Experts of a small language model.
Size: vocabulary 8192, 35.6M parameters.
Training: a variant of Adam for the experts, 476M tokens.
Below are experts of layer 5 (counted from 0) of a mixture-of-experts language model. Rows are named router (the router's row for the expert), gate (a neuron's input weights, with its number), up (a neuron's input weights, with its number), down (a neuron's output weights, with its number) and show model dimensions 0-159. Each number is 500 + 40 x the weight over its row's rms, rounded and kept within 0 to 999. Numbers have three digits each.
After each expert's rows: "comes before" lists some tokens at least twice as common just after its tokens as in all text. This comes from a sample of Wikipedia text that the model never trained on. Tokens count by the router's weight.

# expert 239
router:459515546488560440456552455441514525463538485549476552462527539488545520498439547459554559434514445474452472437521428531555529462525552517473470453552533467538556529463528458510556550504455488534435513564468534540542518436473563498446487478473471514508446513546472466433521530446554479507443449445517473542485524428485530550497469569465455518463480473537529543534454463546558530543540470460558536550461439518550476441556487473478474443567487539539495474527456469547479506530531475
gate0:385495499462483514516500503421547534466541441519429523489530513527534521514491589514554545434556461462479506455470477526469529462497552508409459428564526490501497496508518444553461539494511538555465573555479597489620524487476551471483517502507478503485497546540502470451501569446481476485437467502515477579483509469483551506542470514390499442517524482514517574451490530518506520444526478459517537514527522539478474520480503499432431459528480506495458462471492543561512409481514465
up0:570505466510487483468503487457510515588416521515453541511580452551558488455489482492503554567604482512552475471452474597533484485538480492503535535507546561536547499538482520469522461445536506424543542484544474497432534479520564490533537472498521404511517516498564486505456506506510549502496552515511565499458530569461479511503489465499537469471481465497526567486484599480563449562498508510499469517522483458435532487485479405542526492431430514446512508458485571489444406511479476
down0:462426512453480485470492482426528539489450421529502496516515598536527488459511527514544513573467462485516523496496515586446567528555565474498515546509462474532474507497504519507446477524515517557513534572450497533573523494573530490509436516469521530519454477448437554495495574481453486564479481422452483521440520532533454501463526463531462480472488533472508541530417492512503499482525480568421491548474488452632487444530465535525474560513516502502484456498569470390523494490509565
gate1:512610484507576497479506501550491550476492493620440532486527475522467481445427530474485481531502346496496546467540459450481485438576481470466415512513509485521511552439488510510455552476521424526515522501437511521543473458530491541514524483471450459519437508485482539496453565530498496544513435522519492498492533446432523522527477470545452524507441488555476506482518531555450542448503446533506491497440528448569442439557462523534444472496465519519495533570476496538426476507511485
up1:509518559511514477564483464530433468511542495506458542502523458522494475510433520489516480542502497479481596465414523490526477482462527585502535490437600443422519461512487472550470555521503513564498447508432526588544476495489506529549545479478547487537432476482543484536482486452532472426489567484492557438482466532477434520519482502446469454527481527521537526441470600550423494553486485535438529477499510477469484418507442556538413541508539506486503489565458537470507474437538527
down1:521507463503548453476560500519480453527538535591469530473493428537492500511510513519510494586443511512523467439514518505582510452458502442491536535458499487564531434542461473531521468533535567455459528495428536348495451538542559527531508460537505511447543555489501463454496556431491475480495496479498545522486511491491509535436448395496500473450510493539534456522456475530547452494558478528462427496517498532554573544572480508451497455489471453450523496437474524565565471503506469
comes before: "\n", " | ", "% | ", "8", "%", ") | "

# expert 203
router:441541550435564474443549453460523509441526474540481549467525533494536537477469527449533541455527462455445451451550455510496548459536540490458454457537531435525518514461525458535538543533455484578454512561480548526561521467472541473458465468461452539547450539547453473471533551462542465527451475457545447531478537446491557559476472566479481539450470451555544535529442515532546522533519469450545551560482452520546474461554531470476461454545489532539441459537463461544486515547535456
gate0:504507538463518541497541455494500508422507486518481507510574513488519512412402533494548524434494424446451474499522423461489555500514487428545480448556538478534528442512540559586545516497456497543494525486498610495504471469494528506489467509439462478518462520579492468505542525561513483419498522554489458484410513500474511456499500473457464506499433503556534587538434547554495474544566486418499539499511507500581496478436514467494479475527418513512519467520488556556474539473468445
up0:447498567498524531473542526489475504359473506440493469514533481467504561487531451472485477470567528462484524544537525475509510492450459473496467462566532515518518489594564437493541562586517566538545490495484519458449534423455493508574546386501468498469497491562527493507521445483481514449449526463605485488529465517535528442519443497546532542521433509454496604448498548508538473541466453532427532484514524516475531526492461458542496499453484488470551550500494499506520530522467445
down0:586518435469439458537585432583487539440527464491485507450551500513552538463510536458458501469546430518461502458465545532485467468475524517435429508514546448562573479436481556445474487503510476490456466453503457513481542566524484508550566503454477517526504553531446550473434472539557524463531482506451543468436531499593503477529539513556488508477439594512500514511536522506476518443627513533502510474550480517550516545487519533530486500496485519513454480486543499540448477482497425
gate1:470514577473482551499549444470557533484490513498459516453547564473488537464503541480556503468518416463438484470569473490534501464484517505447469422574517447556504565464554486537524490449468529530492527508451560493533503417496541520485468515466468521580430539566481462446507542500518499535483451473546466507491539488521524544526466557505559540519413434514523546477468441549510549510568443469586506538490465482530448474536475527463453486559488571544512442585434482506492529510506444
up1:515563536495556493553549485492456522504465513510498492463574529442453440501486609483552534488517434433428494553516487463501421411494493473468485455524497489518560558557459491517486500423497472519490570539456496499541411468435477538522401523461494444503519546492499390505513499493499522538478488525575509494535497442526511520481457542528506466470532497496425483504506444576601499541540498524538534525543519421550498507529503488469456516579436499468520570505474510480478472520530483
down1:512511485482492561590505549453563500383563471460526488548563458528521469540529552445518437473491524526485536578562493512488409521534463458436589537476526446465467513531543452534492461565482503515455427459488475487547487530482477426476503437473463416559544465513469564542498502585537454505482530504541530468501478471507468485456508477485552512419480506468491445536469487531439611500478518495509433514538572543478450488490527513541451518532492460498490513506491501526487529519463467
comes before: "\n\n", " The", "\n", "-", " It", "- "

# expert 63
router:449538560445561472469555446430530515472535457550458559467525539477543555477466555435523543465522467458450477451552439519542545476544552513479467454514525448529519532463531461526542550548454478545467511567458564534532510478473540491452459485440456549537445554549456478469520534450539475512452448468530452533462522452479548542477462552467468537483475480539551544535454461535546540546538454472538554523481440522527449442550509470463474458547466545566476474558456485525476513549520459
gate0:477525504499503509545520481465519528483537520528476521473546535523530450461443545461562516450498393464450461450516431492508523457550545475441511480485580478525552475484555440583550591510506469517481566512488529511576496484379521467452470501469524552545457511509492459489552523481479452517457483475518455568456500469523577584465518541491437446493514486513489508559478530552464519527559446498556524466483546549508460460531463495438470514521444478551474429487461579494436483538531469
up0:496463557516551568525597531550507496490537464514498499510511508513513512482500465466536488557509481489459492447452498485510517475546504509492568471459537505502479484545470477472501429520508416565464455496582405500526563487524471492448498516494470435457438551458530447552493488478463486484506527560460422541522451486549513543470510535481565553541513558528485500503528455523512544377421476533544490526540486506507477444567505563464456562499412510569425458444512514443480492492439428
down0:532444513481480451448556473536498559534403474539480563513472458424508468516498517468541504536447459439509521535514514504543534508532469514483516456445525485515556462516496425472521462436557440465476545421479490523524549434482515536520458474486556455453483550491428447513507464532461510554535470546513549595612512494529520532443553474473513519509553522536573449494463515542522494511454505502461502522581524527495553453528530490500399495493462550511578516510440439505512557542440492
gate1:443533509475546510460529442510568530476534473531500546475549514525521562478454537445569561463487459474474431490507465525514514444535550481436486402543504437533527513486531483516548490483457470561474518572461521544547549478505584488472465483423445565588506512528462471486488528463525437533468471456572452519490519453522527547469483564496483484486485451562516519532441474567516537525544453446570538504466481508524465430565507468501418441523476525524473445537419513525472478545540499
up1:524518497519529500560441515499479470441469540501462484494490491545502534455484510462490471471460476437487525490512484516475510518448471480563519515502559523473531547484512485582571547484534471487507469536556507534498518510453476490534479475494539387504471476482500529474454445609492595478498495481539530470551457489404463471486530476538487518506475551517603502465521393422439517532440488454534531413554553565593471489452454424500530458543522513538503461474461506532436532441545466
down1:523454573504466587506464486446551534497487569541440488491516475524579491396515472456530485512420532627489542421553496499464451567559520568494408483516449563518497471498545456542508481496517482522454478466463469497483517480411574526495480492441447508562520473540446474466505552493472511451473480469483495486531467544483494527503503486493530531589489556514460521459528537523545462458498540489524496461515542535474511484523508464525459504509450459595442522520495485549489413487564520
comes before: "2", "1", "0", "6", "3", "p."

# expert 19
router:455538553471557493463553454465537523465543471554443541467536546515544548466472535465534554444531478450439471459547455522521544444534541519473444452546550444538531532458526462533542536546461473540446517565482554536549533468466553487455438483455464548526466536536454463470529548481534483535458453466542456534496535448480544562485453559464473519460488480553546523530454460534542527510542473457556545533474446523559465470555507465457452439558478542549465456544446444537479495529544475
gate3:503553523440501516490528471457531554460533492537454561417530559487551528395496505453587554503522486462464448458510448526541511448541548449445474436494527472544532541492524512507521533452465499561468529522492544472507525491462527441438469445447449521484461554532486462487532532494539424504469523482500455539475593494513557558510462539453421527502449455557553537552443494513547541474554461452474464504489462528530454463528516516483446488534473554531452458503471512544454437576505444
up3:535479530497511499494464582499486436429540469555514497496512597460404484531529460500496524478513527490491474445512528447499502509478571574489537478484416511454490487522471480610537501503490399453472441436520528496506571486552522555496487478484496479530479490478548471489583502453458520498479508564547550527507441464410439463525516522509482582477493476474544480504469485502432563520455503470476488509502512551495547492491540459473491466492588481443441539561485474485520621533556537
down3:483609546479445475493516507482542456480499542543503526469499472461542448522583502478435528516522479507532574541592490533477481473550481458451511518480460542522510469490534425502496549521441524482508519505481487520519489514454500470532496455489516509500535500504479428475531515502505476501490498558594484497507486464582451513492532504431521564401460516553457556521418480483429541485522393520510489523481496615521543496550466479456438416471520464457522486588540565536432454505523460
gate4:482536525465517498478561492501504513486518464529480519441491617479554582468481516461486515440526478470435488478522431520544514441537488475482446493548543413544572540439476473526547505455468492509454511488508516562562529438484512470425453520457478515527494529530486448456514570480552464529492474463499442537446547485492552534521482509471456551446419485521576580532460480556508512527542486438586543506479470478495482468558493482461459434521455517567496446509435490581507447506558464
up4:449471439524455529531494536544476446546506460474465469521505553524537565502559477528429505491512549467534548520460453480512517442539435519522447541471551427470550511482430519462488422466526474473468530520552466526508514476530440595522443545529562522463560456478534509558532542528430533547563550536441465468527553516460458429509482461535497454466472507450597514488534494561448454452507550476559476489472543432512553534502510513446501497461519465480557486457497453548520522478556557
down4:515475453555521477456480478541478537455468446559495464408515559466482532497522440605482517499547531470505436454514498521472502487531489481543504496578447535458480474472519550469560603461454504528483521556560577484504521397574504515511507502499499575495463535486560533444523453485540518442511509445494491536466530448455558478431502534515505499549504492531513496385575453481483469484519507557512488484486437488519479493483493496517514464504484557502469434521437474528523590571565452
comes before: "\n", ".", ",", " to", " by", " in "

# expert 71
router:458594552445521467511532518433533517482570488504491537497536497531529557471490544477556535432512444429446467491516449519514532432496515524458460484520517443550559511488552446493528561508519530533469493544437529548545488494463567499441459438488427513536446510519494483485534532447493435569459493434583489531429511467559562515472464570481479503453472457568524526563472512524526531508538459454503497483439432501539493500513518479507496478590495552524411476538457556553524446508523471
gate0:495504409523441515551471470481513407472550442540433559471501531521549470438464509406509547453519535477510497469489542535481565458530521478484523465533473512531492475445547448447508483434477481501531500476528531534423513502445568483469433462516624526524422509574488487520490500499516487530458475434603472474516550432478576508507506539450462500554493492565527495518533466547477581500492505477543486505505480532532456428495544522512477497502491502528508416488465474539485583463551529
up0:533583457523446499521516509516477488524523529519503513519471469539429393444486516489549483507556535412501494533512611511504593426494517499561538497460457529552481478495527489536533522482524491515551517459508504470445488510462546468500478509537538496491477499472491487471545429440503488520517538370559519531481530480546478486535463520531466444568550446483466456629509458517436481470432571502591477521533510533469476466484530487463480519545530520475513511485488515573510489409511444
down0:482449484533475538554456522500518522445556534493540563448444531587478407519500537440490432488509519556495509493463449447501461462498473497548507549556530541478539480532488530497417466501542513488488499511532419499524516559463590521564514521408488490496434585546464486493465466490477457515450421462505479475528417502529599540524481458560448521525507509507474429546536505493426497516533562524489484516504507444446459547474493462487486477572492451520574468506486486536466532423536480
gate1:407524458497496586491507467379573474452574486509516485492522509521489549526472490512463480483450387469458538442551523476499485464528468482512522490486571456499491531519495569482529492444533469545521591483531506519520463503508514540471483536516431585483535527531505472436473507515477497455480504575494483499461493503533494483476454490511479479477517574552507475496420592546498601510586402447485563500432491533454458450543453504510481439500481516474550477515481485513531488481552549
up1:520406503524506504442498528518489529551459518501481499489466547456565373454511547544474544556492572571603443541496531517555553575505567460507561449464496529474470514501517490457512478529488470470486469517530475502471530508472498468461500371491590497515545502489486501477539474473521482473528501426476528517531508485456518525460555503431497510488519493443517535519541445409514541483454545526590433508494443522579509510521509493480534542508518538520467512504504516425496502468442403
down1:494548520506539546499524453445540499476507528555485550514559416505470480460472522518517474523459524551488606422496443449469444487565470467514502476460557496419544464533446566486526485558525501504485570489492538567544536535485550533478452582437472441553529524457449486479439571424480501522517483546503476466499568456498461494525498541464545514467494574484470530483500522512486520484502508481490477454481494498383442493556540534479498411489497459517557520534425492454482581465533525
comes before: "\n\n", " The", " He", " In", " In ", " It"

# expert 14
router:477543562464551471473564451474523538472534472547451543470535547480535550461455521466557540475530468459434457461530453551522528464566553520487454461520539456535532525452530447540538527536442480536463507566468558530545519469471578504457457455459447544519454537530443461454519528461561455542450443452550438530488531445513531542491454564465485532461479481571548533536438475530563512512532458470556550541480456514536459455563501471456472452553482542538480474547450476515482521536523467
gate1:456588563503469467520537488484536518449502559525412569461515548463496487457437529463573582411509476471434471498526486489535505477580543510493440453531548487499499531508558537529518504428507534532515460515473520561536493396470531472459506483467442565463465559518442551460532541464531468460479524481544459552450547472504521541494505514487500524486492429516475544509461446542572530539548523435518493502457462505549450479524466471485496424514507518528483433546463503570476433467548446
up1:505537459531504534419451531518474480507505577528443519530513529518542440589486549538505514526462543546473452504470504447549498559479430521474496497460481485497455476546521543584439451455576548507511463513516500484473472427501568427516480517512434433437599508478502593546469478453498539493495466572529516447571491536483510473435502456411571519496499446500493453454502479511580494524549545468441465493541495538513492528479426468503473481505463490520521486492513581547480463511561487
down1:505419484495434482487475485533501580504534471552505416493533576493515516630505508504505478539509553530538518548540563480437491590537508456487508491492518492526519469418556461513463462491514561515434519544490455521508518480479505530486461541532493594507495508435574482499494520527454505514476463599425515485491502511547450522490466449483496458490492502434508443481514550436447508519514501424561468508552423495487502490559496526445478531484446521424552536448570477501458535558533440
gate2:500513504427531492519536466398495538501487463498526484495510540455482575500449546475556509474539508450519444466532461525506539485524562532450479485519570433501523563404498468608583575461456449507469482553453514535499490522532590492484444498453459534537440470563505545517486534487509520514453462530572474541446538462499457499462509570470479518455503425578486530496507527539483562468500420484493534527560486467525490451519573493519530412512472497520444459502461523458482489503550457
up2:588462525464560498503481520483448437511535437449562417498436480526452588452545488510516497518505526465574509490538478594527482505528552491476487455540485458514509501509451421528495545490500506459557535514504531514492545502501476512551480461435473497537508463529562439533485535513458514511477540531538515523421501478529471542449507509483529484545569534525468519506481466564357492460511520458563490581509447455459516482501525476515501494430504568505461464501497522451545463639485478
down2:460506511482513537485458591492502477512494481467563474487532466475460518446560531523411532426513501472468527534489520557485491511484514537519482443508519484483488443524485557564511581375497504535551476498517518529460439481487457515554510525512450510537585584490490552489501496529556471461522484442554529515404494487520457479465553529520465517512503482483499569402455451558503460510539447511482511559576526472542565564481496531463519481521449503489448577474386571471480477516519526
comes before: "1", "2", "\n", "\n\n", "0", "6"

# expert 171
router:457526541492572507483571482462597510484527463550458535461526554523544502490448552467502496471470455430469507456568443521508529466520537515496405469530519479510539544479523478542529564471445470524485560547439523522544522455500554484446430448450464524549455521546484492461506539492560491593459449473562480519450494469568522519515437573460440511506505440569593504540486524503548568518533450466492540532425477529546463476518497460455501474566485537530478480550476485478456496529498473
gate0:477531489502573480511508488462459490511523477500390542483472552362490528499482528533562503454531474444478505452513496464528593471556504485489400487524581498528524562485525501477554613484503511484495481507442555512465495505508497545515462543463417518521428540517478479439501539464508473549474492476551466550449529494524510523488484522547463541440486460554523478524457513529467558606496440445497588496442482547539502427520532488434448459489500495496488497572537491541479500523472488
up0:493495479533521490512480499498500491568438516463450491503492581374482483507435559527552426486480535498521512484515525484456546491535442541548452480459593491494421505451469504417541594441526505461573490506461520465413443502531491509542514576512492504524554502567478543406485526491478467461561506485567468518476523496535565493489485526544416553473524473558552438446561515474494530563475539525502526490437483513463534494475528465429480480494518503452512550541550463503516488463498544
down0:517524533471503555507513494432545503482514523623447483493474513526567554473442431489527566526490438477462458433549505488488402521490488488506443545464577453531569521497533516507550506542580482489535414469506512465469473476500476563494447441445496456462531502544449488536538503488491515514473466471575501480521537530445447525516521494499482476480508472555581489511505452530537524538498469467551421496442536484527554420443525482463467482516469593477569569520494516547442445524514538
gate1:522484538484518526497501514407495551467582531502474538428519502558486580446474514491544559513524467493478469464530480498495479447496575485458470440520515445517522474459514449561512498513501517559501530565432497506548467504479569462483411496477461476540495514529513482493519505476553409493456498547543499534518527446514504535520515618425520463472502482553543508486484464503553530495531449426497515575512429509529471451462513510502481493605453572601480468510422536518464525534533418
up1:483524518469530498437515470559528505510495445508509526509486547491553500491451470454453514444545490471503460442470529577502507494556460455476505506503507513518573561480573474382505487501509435450479484508521494525499621519471464546509560496451504532490457551536472460428488535467540569478455513420476427504440529473517488533465406453578487564478453542441497584530478504533510501536562470567504519442474545544525483470521545463483527487410494489452436501538532526516488467546499563
down1:458459502523445511510509543568599533540439470510485577451522460526632531461464476536477552477506508492499469476487476490561559454467504438508512547498516460491630516478507519488441411514515533520504503478533527478474547565520554496470489484466459479515532435516478451519496571492432481469477438543546428497454490425542538432506476475520522453540511501462515526559438542478518498499591487538519483495549496505500489573511465505492524568446484400494471515503529468490471527486425508
comes before: "1", "2", "\n", " |", ")", " (aged "

# expert 177
router:481517547455581460483581468453533494443549436530458519473550554522552539517506538430513525464499477470447509465536446550526518487511519518458457494522556444546515553485520503541528543510404432514511529556465521515568555495497535481443467481427519508507506518570486486494500537469584505558467491468556473520446510425492551508468477584461430573474447472581552555542472496513526562537537491438504540503502463525540472466541512504462450464520486575532464488553443456500479497547530445
gate0:476529457529538526513529476488537541525532495545506523488477457537516566507477510480574534483466432467488473495482436516516511455556512506472405479509457446466542533538510494545518479423503480544458552486490566549554511483513604531452481485488382514574474535500520419547529533498555469589529466567492477575494517491500488502497483463492526471486496503518523539566454561593446486482478440456524560553491474516454479468562527465494410465539500510538513468541428559507447415509525527
up0:484508452529517513447502554515551533426483480467482508535414576495546492524489503491468492611436510573532547520538508525488431542461547555443462536479407535476466449537520479422530450452541503583517479500533496507531521558552550470489511504505532463517526502444530483532511485524503424520492503474469506476507470536417532489408453526506553518504516473564543518425474541433494499528489550462480398483455518451512488550577544462499493517561505425513538518447442527477443482483475514
down0:526541465584456473501528516480553549518541464568560437490515503520599524564513498421558540488453475471524615541519536502521463583487518498484534555471481489554547494529507411442471432455474491505516527492419502405574478494497481535512531531522489521517492498484496496509416524591535448557477489444460460519524466543458530500475474477471453521508525511537519499512477505503453462439565503428478510464486587469443462492448522535575513524475468540479471527521470493493512487455428540
gate1:482559521491544512446545477414520537464469499545465549484535516488541516469461513410502530470481484492465477425491498495496555452532551483470519483572481475477583495528601446585550503496469519584492519540520511549499447453498523513412481468459449514534479521492468494489519515490538410513467497523538422535475498478499521545452462525486532523469483484543564523530458467495556530414553415492556513538481439505521433491503524518456504458626444517555510453488495515553474447544516448
up1:478510487514505516447485543432506484447465460488445471518527510511509444492500494418456485520463472534512451477490524529491522444562492459504516465505546515479516497580563494564513477499494498550546590486543445505454448501489533567419429485544507479511561478453512538528468483540524451520463536551520448485442464483485448492476492514513515481559473451515669467530530511506479533452520472479524477557519444448465493511430534530422505505523480566552582537504533415442552482583478464
down1:534604483532487493507488549457554499536457470435501470499540492432540484442488478505565561461458471410557548555531500487476534526459429509523548457501527521531481539518496500458513485453519472553515498497443520488451526475459498441517440499433452477551473517466523504566528535567525541478468450390496467482539359499420538523461565504455516491475503500469557524549472466549492552482541545515542508517477492503530525468479512508445500527502539509394498532511497573468578515537544500
comes before: "–", ")", ".", " |", " | ", "),"

# expert 99
router:491561537428533418437532438452563550449545474530474548475534531506497516488442528481532524496548448448456491454541492522522578477521546518486476417543551482515518522474508472531513525479475501550488511584470573539549532465469556476465468454451454526516476519547467483480559528440521486515438480462552439523482530474535554547493478536473443488447484443549574528521426437493490515514539483450566550534471457540584475459549504466454474463551496541548462443543460480532463491522524431
gate0:513538535518511480485548472516563538509592533569475520506508531509528551462425542460485509458515461499439446512496447496551529478564564460484486432468533451501499542495482467495500539408505462505480512534460531535541456416490509487481485455474456513523471496509427455474574588449542505443476461469528457548493526502518479558506451501516414540481514425576505549499526468513540543508546490437551521578437495534503460516422486412520504426542477512532510485507475564557454409517509477
up0:455461547435502504477535422438448522477487480503520516448499520467481421508485441475503538495502466483529533421587505498419515525452478563498493594485511501548550470441557494524565472531457520505495566468467492500524517600500528526432471551518491485543485493486562532515501465525488426526475452433480491523539486474500560533489497525487536491469406513501567416541436537498513505584483516561543482442523446458480485496554432579491411507517528526496509529542501514518498493423574499
down0:532539476453446496572497501492425478568487513484450520550469519542497481473515523505465532498501560465542578471488452498483438447387457467539455504475511512564509554463535544478521479562520451481501447459526469553457526539470486442522540586505471492507510483573504464474594484454533505485510573554468462524433516532453465537503545523529529522548491509533481396501519574396444509470490405509491490504518521564495551541469500484559502509491578453466460537503463525528457486457546473
gate1:501518529436507454534552495501494487478524461503521562505554583530505555416403543441555512414534462503441462461494490566473538390562498456470506441505541470481546503544514482515564509527463465540453524528473535511469563503490614439453449521449485515536497486505434462505536507558502495464538487496520488515486534493503469522507420529443428483439514476567513489507501496545565524497538468487512526479488479500539442492479586456472468485548475510544424460490440492519509457494518401
up1:518470543454442440529464548543446455516504493506546459572529544504417491443437547513527452471513522520487485458463576502445502472481458495558536471506542563454524475603467484469499480445520477499511498489467540470432536513506580463487489564516491514483580511475497533490535447608425550483542478568487537443469493514496437454551461505493403445519523542508494465487543526508503479503476534458487506461554538532571540504490590474513486516495507407480446529436500450479519519467462438
down1:455495510494446538543590540479445554487516488510468519451493626424512495490538481589505470457505432409539505459472468525414461491510498547450508449480464457495550544518478451483508473554523539440536530525499463489506506465534514477474400492487489496440464547503590535510510510491477542492502473581491569445438526510545483512435487543537458456558551505521506487436474508508505549574500531514544517522456462532465410483578488535501471460507498505506510545586467502539479523477547454
comes before: "\n", "\n\n", "1", "2", " - ", " or"

# expert 230
router:441534541476534524468524477461550504437549466513465529458534545477526535473461553463528545468500456458458469484526440513498534452552561476464483459528530450516533504448546422494561535546449482553452540535476558536539566476472558463431465428455463584518457548532468445487552529464555476522474441458555438528521519463470514578483466544462423528449474450543533520519448513526526530545518479450535550526498447502559465446527497481481475462562477559542482466549451433529491487542513464
gate0:500565559491490515493486425477566497491493477509478499441561479511491473501538535485554489439582491506530470477519425485505513463477507534427501420501481472560558516477540491471490554524487513607435529527520510478520555487478492435497444471460425545518350508591489441468479543458443500525496454502589482491521526482471523587494547546517524509458472461518511537546538559532536512488532475513494476452448503541554487546483502531484482483539501566539453476502437531463533443487587543
up0:542474512536532470428521506520544457474443487482535562550488511503468478581520490495516487387583475602536512486473500526460564452535493552505546453448527512535490468456525488512521525512522496474440522525459480508465484488483499517513513482449519579517453487529544429541479522472558540533465446497521482439519414493482499564447493482585501446478475512519498442411535584518585497467423515530452516523440488576555499516508482470503518524475565515557437470499445563540551454505494555
down0:563431488506497541549555503497533524463536500514435507488521460456452450532555434518471507569532508494439542435520526569507498529495507494508461480489455516466449456466501467534505590536580470448478500512590411535508517470491547463575482509518472502439538554482487495499519487495500562482419490480519439574507452493576524513429568485490517538447446477541457429454519460461456506540451562518499557460519444531459487457474554555509471571508435500521538512565497474559431486529482513
gate1:449491470505524467453532446444524550544464502498417508474441536493529487479482590452503489475485462436468470480537467533552549512586471511474500485498498462508535492533612483516550529467494505544431457532500562508546505476549561459464465439489450556515480536521450467471515512469478498497438414475542508541508506464492530527451416510468486555458517493514545500497494478501560542512507486541522528524473475443528518516544475494400422484535441535642525436532475554545441448523519541
up1:515491534433485446548544490478493504415554486471551539429574527475479505427462435559529511491559513529501477471500529473507504443565594530424412528518546453504554519446417499511487481506509560462516560470517501521513496531485491581553510472464520437454488513460504563500487527477550476513512527507482483436472570459592490525540536512443519481480514473516488533497506536557466459431462484477530477494528472545512499453494453449550521501503554482409473616533483530415521537500535478
down1:518477459522500551473443494524505488432521533482531493455456471467479542510529463472520506549487475468417499497497520549574454546467507486413438457472495558559493481500546489574518459500592569536511529457520422501441449515508485525511498494527475489556532477494481540449559508506482487596514527476472433434410533535489549505500506478475473472514568475551470502476531405537489570482571516491565467452523542558501440476449444525534472512439489537518569575458503542580445494493479541
comes before: "\n", "-", "  -", "- S", "- ", "- C"

# expert 18
router:478549544450547469465553459464555549474535486532468548453532553507528553469469554448528554460523453466473484441554453524538551481553545509482467447550543444536534530478524457543544537550460460544464513550468549544558532467477549469459457468450455554534442544533456450471526534454549468516453451459530457527463527434489544549468469556474458536460470450559546541525452465535548536536547471464546537536464453512544465470540510474464460446560472547542459457540457465526458494529534471
gate0:430557528452558451460501484473533600496581518531440522496475558565535535481518557439532514500453502497500498517473443539601509498546508525454453509529478490522556501519498488495475491505486454551441498511477472491512510481516542475435468398452485516554473501512455477469546475478553486497529507417533476541492501470534527483531493497519494572539431485503484528544478478515575546477520446419535603518463467549533480492537573483491471449540504547565451451550407492532499457499550408
up0:453496410452496445473543528504460554547498552500493472437491449593498525515502568468461510567471514543564545572484493464549514562484522504485458498505521487463471557538527530599455498511460467487494537466478447453502475456586476561485478477502536463460487468467497446554436498540505539487507495462533586499487423488503469451530542497509601490524509552525508485486444573490530423638476497495481473470526503503516498549538555539487509483541515447532548496534534505418514531444500471
down0:478485514502567557484480500445433464567479515462552487520510464480583495566509514497572524499525464533512565425462502485554493509518526421545479552457533462524508526479522435492605514494442471478454531526513549483594511467464445426443470462509486542517542500526554508464529533478505479538438517499440552530467528542535554459495456488424432524547561449531449493515423553535477493542505454505449513449523495458501436564511495456511457458490563448458457515518605506508470501495538500
gate1:498520483494539506488483472437498528401495454519484541468520516439504535431483542482515508455431463435411456498515473517508599507490580523501507446582476480514495495518505500497511559538454488566477466547424541502534576478474523470524487502462493519511464532534404462462554530512491449486456513477565453522529545428547570536477551510478534547475548455494519478592425530524537573470542477435484515549444476546550562489511545466457472468567502488531440492539471480521470522476571490
up1:440513539495509484498566485525512556529504519469580497475466498505491442474479520467498557508475485501524543458451474558550561464571456460550494518454524532554533508454525494456529488402494523450463574534533414552516527520515546521498469410471546559583516490508461472497470453483563490556509462497527487545483535498485459523498446457507441471482544504527472496495595532489411564582407509490513498473526506511472450443545528434525511520477483540450498455542470473447507459599428524
down1:600485465508481463515478521436512515489521535478500547483458507480516543491417547495485466459459533544534474506458478492453503477513501543472451507477485483524436436441529496518563432481577527488507520547534513481556556541560480548561558467524440460542571501514460505516488494575492553472457567442463431518448488506468460485519545474564476472543449469491475487577453478459533538522382492540432517513556475448511464457474517492581509517475580494513476478547421528513458540445547557
comes before: "\n", "\n\n", " | ", "|", "″N ", "; "

# expert 221
router:463536558464558463479542461464547528444541481563469548483513549453534520463466556441522520461506449470443493444551453508497551469534551523476436439542535453526521544451517458526544547508446487556462514561460543534537512467475552483452441498452467539519477525546470452469532542443557489536472466451546443522489527440539550556471467564456481555477473483546552548536467491534552535514533477475552546552465434509546442445542527481450478443544490558543450460553448462524474495520537467
gate0:515580573447481477503497456392495507482535498552403545492508497474520491463477478449596503426510495430493487457610487491551556454524529489480502507545532522515555493529529467581532555546445474500480514524472495484519511473492525458508478478463397484503487552544424531458519548455514443542479512444531477534497548466488494524445516531457495560495503460567554484529478551499505536523544489435483525480495430470519479410476557489535428477513448506505489525577489474559484441492543433
up0:499496532439488439507461467457475466544508512553439521516478498486503411490567498518530457462507516486507533500509518520500597522453462537479536576521592531472536508625460552551478522548512461482530523528458458403480529527544521463535478512477399482443525523522472529513457504462470497516580501515437506474509526457439524453473513530527511505505479528528536457501557502458447474500548553463425453453518494500460474393471592555564444517521481481529520518562481444515519484435522474
down0:445489518475479454531539494477421499524460521507490485536515440457491557511508504490485520514490453458550463514454495477485487481473537499473430487485554606436537587536459475568473537542490540526444496427472531539518558428542491504514478461556496485452475507579469524550544531498495545427545528564449449520535588540508474454534504494550497502497556477520496450541524586489535555455382385440524496514529482495461487499433467469501543498431469522504533500471549540512478443521520529
gate1:476572562467517538510463501527559548398478528538486586516588507538488500495521533495652522445486466422503464511523501453485447498523548497455506443499525480505516527489493443487525492505440483487513419460536505572465554479397519521423529524477467505552467571535461509480520511486471480470483486529534517526490519477468558593458523598452536484421519511543477516497488458556511514477502509498460452456497501547530460518474547530526470519542423496519501411520455545481503479531505461
up1:469528458447507576452471500482501532466484458465529468505426426457540493539454554475499493510520496521499478520462508505489503548447568453543486490464524485539475550450543473512485555528495533551512457501489509545495460556467398563531487425498500507422497464536483416509544434489496457493617513492575513554548483503583503542529487481514498562552511427541468557449532449494425525474460510533448541458464500567552436513533506476464505459532500497470517514446482492450415495594532488
down1:441521492584528518462484472531533474490519476556519592504541536424591448452505506503480531512510523425457469519541512472478522523509481485530508510564494524477463437507584556487555490445445448572533461518454563488512422476481500513428475467468569533539478546531537501420499412547475508553507538522490524564525498477471519497488441476558514530510576525476473531544490528469457517536510508484500469480401426485499501509542493490464524489586533460553465415521537470492541440488414523
comes before: "2", "1", "–", ")", "00", ", "